Weights of a small mixture-of-experts language model, trained from scratch on English Wikipedia: a sigmoid router, a variant of Adam for the experts.
Below are experts of layer 4 (counted from 0) of a mixture-of-experts language model. Rows are named router (the router's row for the expert), up (a neuron's input weights, with its number), down (a neuron's output weights, with its number) and show model dimensions 0-191. Each number is 200 + 30 x the weight over its row's rms, rounded and kept within 0 to 999.
Before each expert's rows: a language model's description of what the expert responds to; "comes after" lists some tokens at least twice as common just before its tokens as in all text. This comes from a sample of Wikipedia text that the model never trained on. Tokens count by the router's weight.

# expert 0
Individual digits within multi-digit numbers, years and table figures, such as 2011, 1,109, 90; also word-initial prefixes like ant-, mult-, pl-.
comes after: " ", "1", "2", "3", "4", "5"
router,184,232,193,196,187,228,207,210,246,219,238,178,256,219,208,220,230,202,194,208,219,200,211,208,206,264,174,142,179,129,187,158,199,259,198,168,189,161,208,183,256,234,140,220,230,176,192,227,233,192,205,156,214,204,227,213,162,236,224,207,180,191,214,237,204,201,204,238,169,207,213,180,202,256,212,273,182,176,200,141,272,188,214,211,177,208,218,132,228,199,168,182,211,168,198,180,203,159,189,165,228,226,178,193,223,205,221,178,269,211,223,109,189,207,218,208,193,199,206,232,233,190,170,159,250,237,210,245,189,185,227,195,215,204,167,203,192,187,177,229,168,235,137,166,191,233,183,206,205,161,188,169,163,216,228,228,174,215,171,149,229,140,198,154,136,179,243,230,222,216,235,199,185,209,161,185,212,208,230,175,190,167,207,175,164,197,146,204,152,178,156,153
up1,167,205,256,174,182,240,213,182,155,225,256,179,186,204,182,183,150,157,257,215,195,221,182,191,240,212,267,191,149,197,163,224,228,167,193,188,192,152,250,139,215,170,275,162,210,227,223,208,206,232,245,182,213,185,219,217,161,196,210,230,212,182,172,157,167,129,159,151,209,187,250,186,199,214,185,220,185,223,186,199,211,213,233,183,216,229,169,164,204,216,208,256,179,175,162,204,199,190,228,206,196,201,168,240,170,211,207,220,241,171,183,163,162,185,229,187,227,196,173,237,193,203,177,159,219,206,205,227,243,223,192,206,178,215,222,238,175,230,176,180,175,213,162,218,234,178,170,238,210,182,215,190,231,199,224,228,218,214,204,197,234,203,155,198,179,153,219,211,252,248,230,255,180,154,155,241,182,195,234,173,210,232,228,197,185,312,190,176,167,195,122,221
down1,220,249,260,190,210,194,246,186,154,158,208,247,255,181,189,179,163,201,222,161,104,190,154,112,201,217,258,177,236,197,188,204,219,180,194,209,214,201,193,176,225,226,185,217,166,226,186,176,187,186,211,212,196,146,227,237,215,211,167,164,157,216,195,199,153,210,187,153,203,191,136,178,197,195,219,183,193,228,211,200,183,220,238,211,234,191,213,174,198,157,198,166,189,172,219,225,194,241,202,220,175,222,187,211,217,218,171,186,244,193,194,190,187,226,247,160,201,199,151,228,194,148,203,269,202,185,228,265,224,211,223,151,201,218,182,144,204,141,222,136,218,200,162,229,192,237,208,154,213,216,196,183,179,226,138,210,225,150,213,173,215,233,156,189,257,233,210,176,213,254,191,205,226,196,189,230,237,195,224,193,154,197,141,183,224,237,206,189,139,169,234,206

# expert 2
Spaces, pipes and digits at the start of table cells in sports and discography tables; also word-initial pieces like res- (resurrection, resisted), Academy.
comes after: " ", " |", " (", "|", " January", " September"
router,206,204,189,177,235,249,203,230,214,201,241,167,194,229,208,198,216,201,151,210,267,170,223,213,224,243,197,139,203,155,190,171,221,217,210,207,187,172,203,204,178,257,170,198,189,187,192,229,230,224,223,132,215,227,165,197,154,202,202,190,188,200,188,182,180,195,214,227,193,189,235,158,187,198,171,222,180,178,200,181,222,176,191,210,152,220,200,118,221,225,160,156,158,184,195,188,165,205,193,194,222,205,158,143,206,164,210,224,291,189,191,182,186,179,218,246,190,204,181,228,253,162,163,174,220,262,262,267,195,167,274,185,204,182,203,203,204,173,226,243,145,209,149,179,235,200,217,210,155,192,216,232,161,243,207,234,171,240,160,195,210,146,241,192,158,155,256,212,178,195,207,190,170,229,168,169,184,185,247,177,226,168,225,218,156,201,135,198,174,165,221,210
up1,189,168,252,215,188,240,173,265,163,224,120,174,222,205,187,169,170,163,172,224,183,151,171,206,214,270,211,211,147,229,121,223,222,182,213,204,213,148,202,155,186,213,193,157,237,208,141,189,224,203,230,207,197,211,181,180,204,180,220,162,204,204,236,200,213,197,214,202,192,174,250,212,244,230,188,269,196,260,198,241,202,215,198,221,175,139,224,176,218,204,194,220,236,212,166,198,171,198,261,206,172,202,210,169,163,195,208,226,214,226,271,245,155,220,181,200,186,172,248,272,204,208,183,191,217,152,217,157,195,179,240,169,216,237,228,200,195,234,173,199,224,227,198,176,213,198,190,236,181,248,174,208,207,249,194,199,211,167,235,182,183,215,223,166,203,177,223,234,195,224,171,217,231,160,186,156,165,206,216,140,207,259,232,201,233,158,271,197,153,192,197,208
down1,175,239,232,219,130,134,185,215,224,174,206,186,215,221,176,226,221,171,207,153,170,228,249,190,165,213,240,192,236,184,195,155,188,207,224,208,221,213,215,195,192,205,144,193,202,228,242,241,187,161,164,222,178,198,185,220,183,133,166,223,209,203,162,211,206,224,182,178,197,171,169,207,221,212,216,153,224,203,168,225,155,213,232,216,177,189,236,229,182,181,238,202,191,188,257,184,256,190,121,180,139,178,138,169,222,247,223,201,231,170,170,139,227,220,240,212,139,170,243,210,172,234,192,224,174,161,183,226,162,186,159,202,170,184,213,161,220,198,197,244,199,199,191,238,156,192,209,217,194,193,152,220,150,145,239,198,191,190,209,221,191,219,236,209,175,267,209,228,195,192,179,184,139,201,196,250,243,210,262,209,178,206,205,175,152,184,242,245,181,204,167,250

# expert 9
Function words like from, since, it, that, there, born, often before dates or origins, e.g. player from France, held from April.
comes after: "0", "9", " a", " No", " was", " Website"
router,225,242,205,235,155,215,220,215,231,208,222,207,221,159,235,208,237,158,165,219,223,195,218,249,198,211,173,197,194,193,226,148,178,220,177,123,203,207,237,238,198,236,172,174,217,125,193,256,209,177,220,135,145,204,182,135,191,197,218,204,153,254,171,241,163,210,205,275,195,218,177,141,197,246,180,209,208,199,171,197,228,197,228,213,127,184,163,191,222,270,184,185,180,195,209,192,189,146,218,201,195,186,190,132,214,209,201,171,227,155,215,194,147,207,243,217,218,207,213,287,211,151,164,212,176,203,237,198,219,178,237,187,209,210,198,194,166,156,256,208,195,204,133,185,213,204,188,198,171,206,227,183,158,208,207,226,158,203,137,196,199,233,205,145,150,190,192,212,189,235,251,192,148,218,189,186,166,234,195,177,193,215,196,187,226,199,199,201,195,200,180,162
up1,159,163,177,200,183,290,159,233,253,183,157,224,236,168,210,178,179,268,225,232,200,176,169,118,231,225,187,158,215,198,176,202,158,171,243,194,149,152,154,147,181,227,186,206,159,152,194,148,212,187,269,204,233,231,193,199,184,231,182,176,156,236,201,216,202,225,208,183,186,205,214,201,185,184,183,182,186,148,197,178,244,216,223,215,202,209,214,183,196,201,212,214,242,187,161,199,236,227,137,194,209,145,217,233,213,229,141,185,176,228,191,233,205,201,227,186,231,238,231,193,234,189,218,196,207,215,171,196,191,180,268,191,232,149,199,219,239,214,225,232,210,211,205,204,212,178,186,225,162,180,217,186,209,177,187,199,280,226,250,198,233,231,204,204,227,248,215,200,157,195,145,243,186,193,205,108,205,198,210,231,232,182,194,148,211,175,211,193,214,214,224,247
down1,165,219,225,200,209,171,179,227,227,217,189,163,197,180,200,174,222,187,231,171,237,194,226,189,172,209,276,266,219,166,163,210,222,174,215,227,214,208,155,194,233,217,195,205,183,215,251,194,239,207,204,252,257,141,177,235,213,183,284,172,171,205,261,202,198,163,154,189,238,158,216,135,203,149,190,169,158,284,234,182,166,259,186,154,219,186,213,222,247,223,188,137,191,219,224,234,220,196,214,205,212,196,201,125,242,202,237,189,222,167,184,189,182,227,211,214,242,207,201,221,191,239,232,209,189,249,204,227,208,169,192,164,199,192,213,175,178,185,152,204,234,191,207,197,220,184,203,159,207,257,207,167,228,182,147,225,169,175,222,198,201,193,218,171,244,205,170,144,212,173,218,175,209,183,152,176,173,243,195,229,195,175,257,196,150,183,219,194,175,168,168,243

# expert 3
Head nouns after articles naming a topic or domain, such as film, game, season, election, photography, music, band, often in section headings.
comes after: " the", " a", " and", "==", " The", "s"
router,167,190,187,222,186,206,215,256,239,210,231,177,185,227,195,209,219,211,209,209,230,143,197,223,246,237,180,183,164,174,225,187,210,193,194,179,176,169,144,239,212,282,161,196,224,186,238,242,216,209,205,145,195,236,201,184,146,192,230,221,155,250,211,233,171,202,158,232,146,224,193,187,199,212,202,191,197,196,242,153,267,165,194,235,177,210,206,188,234,187,225,144,187,205,191,241,186,203,189,207,190,211,195,161,226,207,217,225,238,165,186,154,231,159,255,214,228,225,221,288,221,201,221,158,227,221,274,225,254,203,327,213,236,174,183,242,178,183,185,241,178,210,178,190,227,212,153,224,216,186,194,218,170,216,199,235,198,246,168,169,201,161,212,213,194,184,217,213,204,229,221,200,150,214,202,192,208,205,251,213,237,174,244,177,204,195,200,234,178,154,202,183
up1,187,227,169,234,216,179,212,202,218,180,163,232,232,172,217,210,270,255,175,205,235,204,157,179,215,214,170,204,194,200,202,190,151,191,203,184,149,216,223,164,214,173,150,190,209,197,175,186,197,244,210,171,194,221,151,223,228,185,126,171,176,264,211,121,205,202,184,168,207,171,195,202,190,223,221,200,221,177,196,215,229,196,231,170,241,182,206,124,163,206,184,137,191,208,148,186,222,197,188,206,246,181,205,235,195,163,226,181,167,250,229,189,219,235,227,166,204,126,223,213,213,179,179,257,197,216,208,195,220,138,188,234,153,223,165,178,211,174,192,249,245,229,223,232,189,185,201,268,190,154,214,189,199,190,128,203,237,189,203,211,204,150,185,211,155,214,199,239,202,180,166,167,240,202,178,143,192,199,178,260,213,220,198,218,180,222,226,203,198,228,205,98
down1,221,187,197,129,197,180,183,216,199,204,242,168,149,168,192,187,179,174,190,176,232,172,234,184,225,186,218,269,215,212,205,179,184,219,150,172,199,245,208,222,192,175,210,177,169,192,211,189,194,204,198,220,233,165,185,244,170,270,208,190,229,199,212,228,214,269,243,182,211,164,222,186,181,199,252,221,215,127,234,244,176,172,194,181,220,230,206,231,230,198,200,248,149,219,190,225,132,257,156,188,206,193,201,177,115,228,216,181,190,185,186,193,269,196,209,206,194,239,190,181,195,146,205,213,198,238,159,187,191,191,128,106,197,166,273,191,217,206,234,240,194,217,202,209,232,208,180,199,185,157,185,231,207,243,202,213,180,191,192,227,171,229,174,158,239,191,169,234,199,224,233,168,198,200,164,244,168,242,179,202,235,179,237,245,188,196,148,182,252,201,215,224

# expert 7
Articles and possessives opening a noun phrase, like the, a, its, their, his, plus adjectives such as same, new, large, Danish.
comes after: " of", "'", " in", " to", " with", " for"
router,190,189,150,188,200,220,227,203,248,244,227,156,202,237,208,208,210,162,151,231,191,144,218,204,215,212,183,138,193,126,186,227,199,214,230,151,158,150,195,197,200,272,168,229,230,168,192,239,228,197,239,189,189,216,152,199,138,210,199,232,176,229,201,241,173,169,189,239,175,201,186,141,243,216,174,222,143,197,268,195,203,162,214,239,189,249,194,160,240,257,158,149,189,172,164,228,184,163,203,146,219,218,177,179,187,185,236,192,224,172,201,194,195,156,249,198,207,172,198,215,212,183,191,131,228,242,203,245,235,174,242,190,221,168,220,211,172,221,210,230,171,212,190,201,197,240,207,206,201,144,194,233,172,225,179,221,205,208,146,171,223,142,229,210,166,186,229,191,215,200,203,227,180,241,136,198,211,231,248,169,208,202,234,170,195,260,199,219,201,205,211,184
up1,169,186,202,191,198,205,203,235,154,187,162,195,202,192,186,196,251,232,276,246,197,182,189,215,209,167,218,233,234,197,164,175,199,186,201,196,148,206,155,180,203,231,155,200,183,172,155,204,189,192,169,188,221,207,224,252,220,266,247,208,169,204,210,176,186,174,261,239,219,248,265,199,160,143,225,186,229,219,222,210,194,187,209,217,167,179,175,268,222,232,244,248,203,187,205,241,222,199,204,193,206,208,195,200,179,248,196,252,230,223,234,207,206,253,193,184,224,194,175,196,212,195,232,169,188,132,195,170,230,210,206,228,191,185,211,163,226,190,201,162,181,191,188,134,216,147,178,221,195,248,148,187,231,237,244,144,152,176,198,180,209,221,139,192,192,171,206,220,230,206,221,259,223,160,150,275,233,248,212,180,198,147,177,189,235,222,243,220,164,204,153,179
down1,219,181,229,223,86,187,200,163,199,159,208,220,169,189,197,226,197,167,223,192,238,225,256,226,205,223,188,249,190,247,189,152,213,247,181,248,214,192,197,178,178,194,193,195,212,172,227,211,208,253,153,179,228,230,271,203,262,215,213,148,274,218,192,210,215,246,169,239,229,168,216,189,239,150,176,199,193,176,200,204,179,196,186,184,170,185,222,176,215,165,202,180,234,188,134,163,246,153,219,194,205,188,164,209,174,206,198,185,208,190,196,219,199,236,169,227,188,216,237,226,184,191,157,220,172,168,180,231,165,176,229,204,175,248,223,157,185,242,271,227,208,194,157,198,263,181,146,152,214,219,211,208,175,211,196,197,220,195,209,221,232,176,182,240,227,137,179,196,199,166,197,177,178,176,238,216,194,180,208,248,182,135,189,210,227,196,180,130,155,179,233,218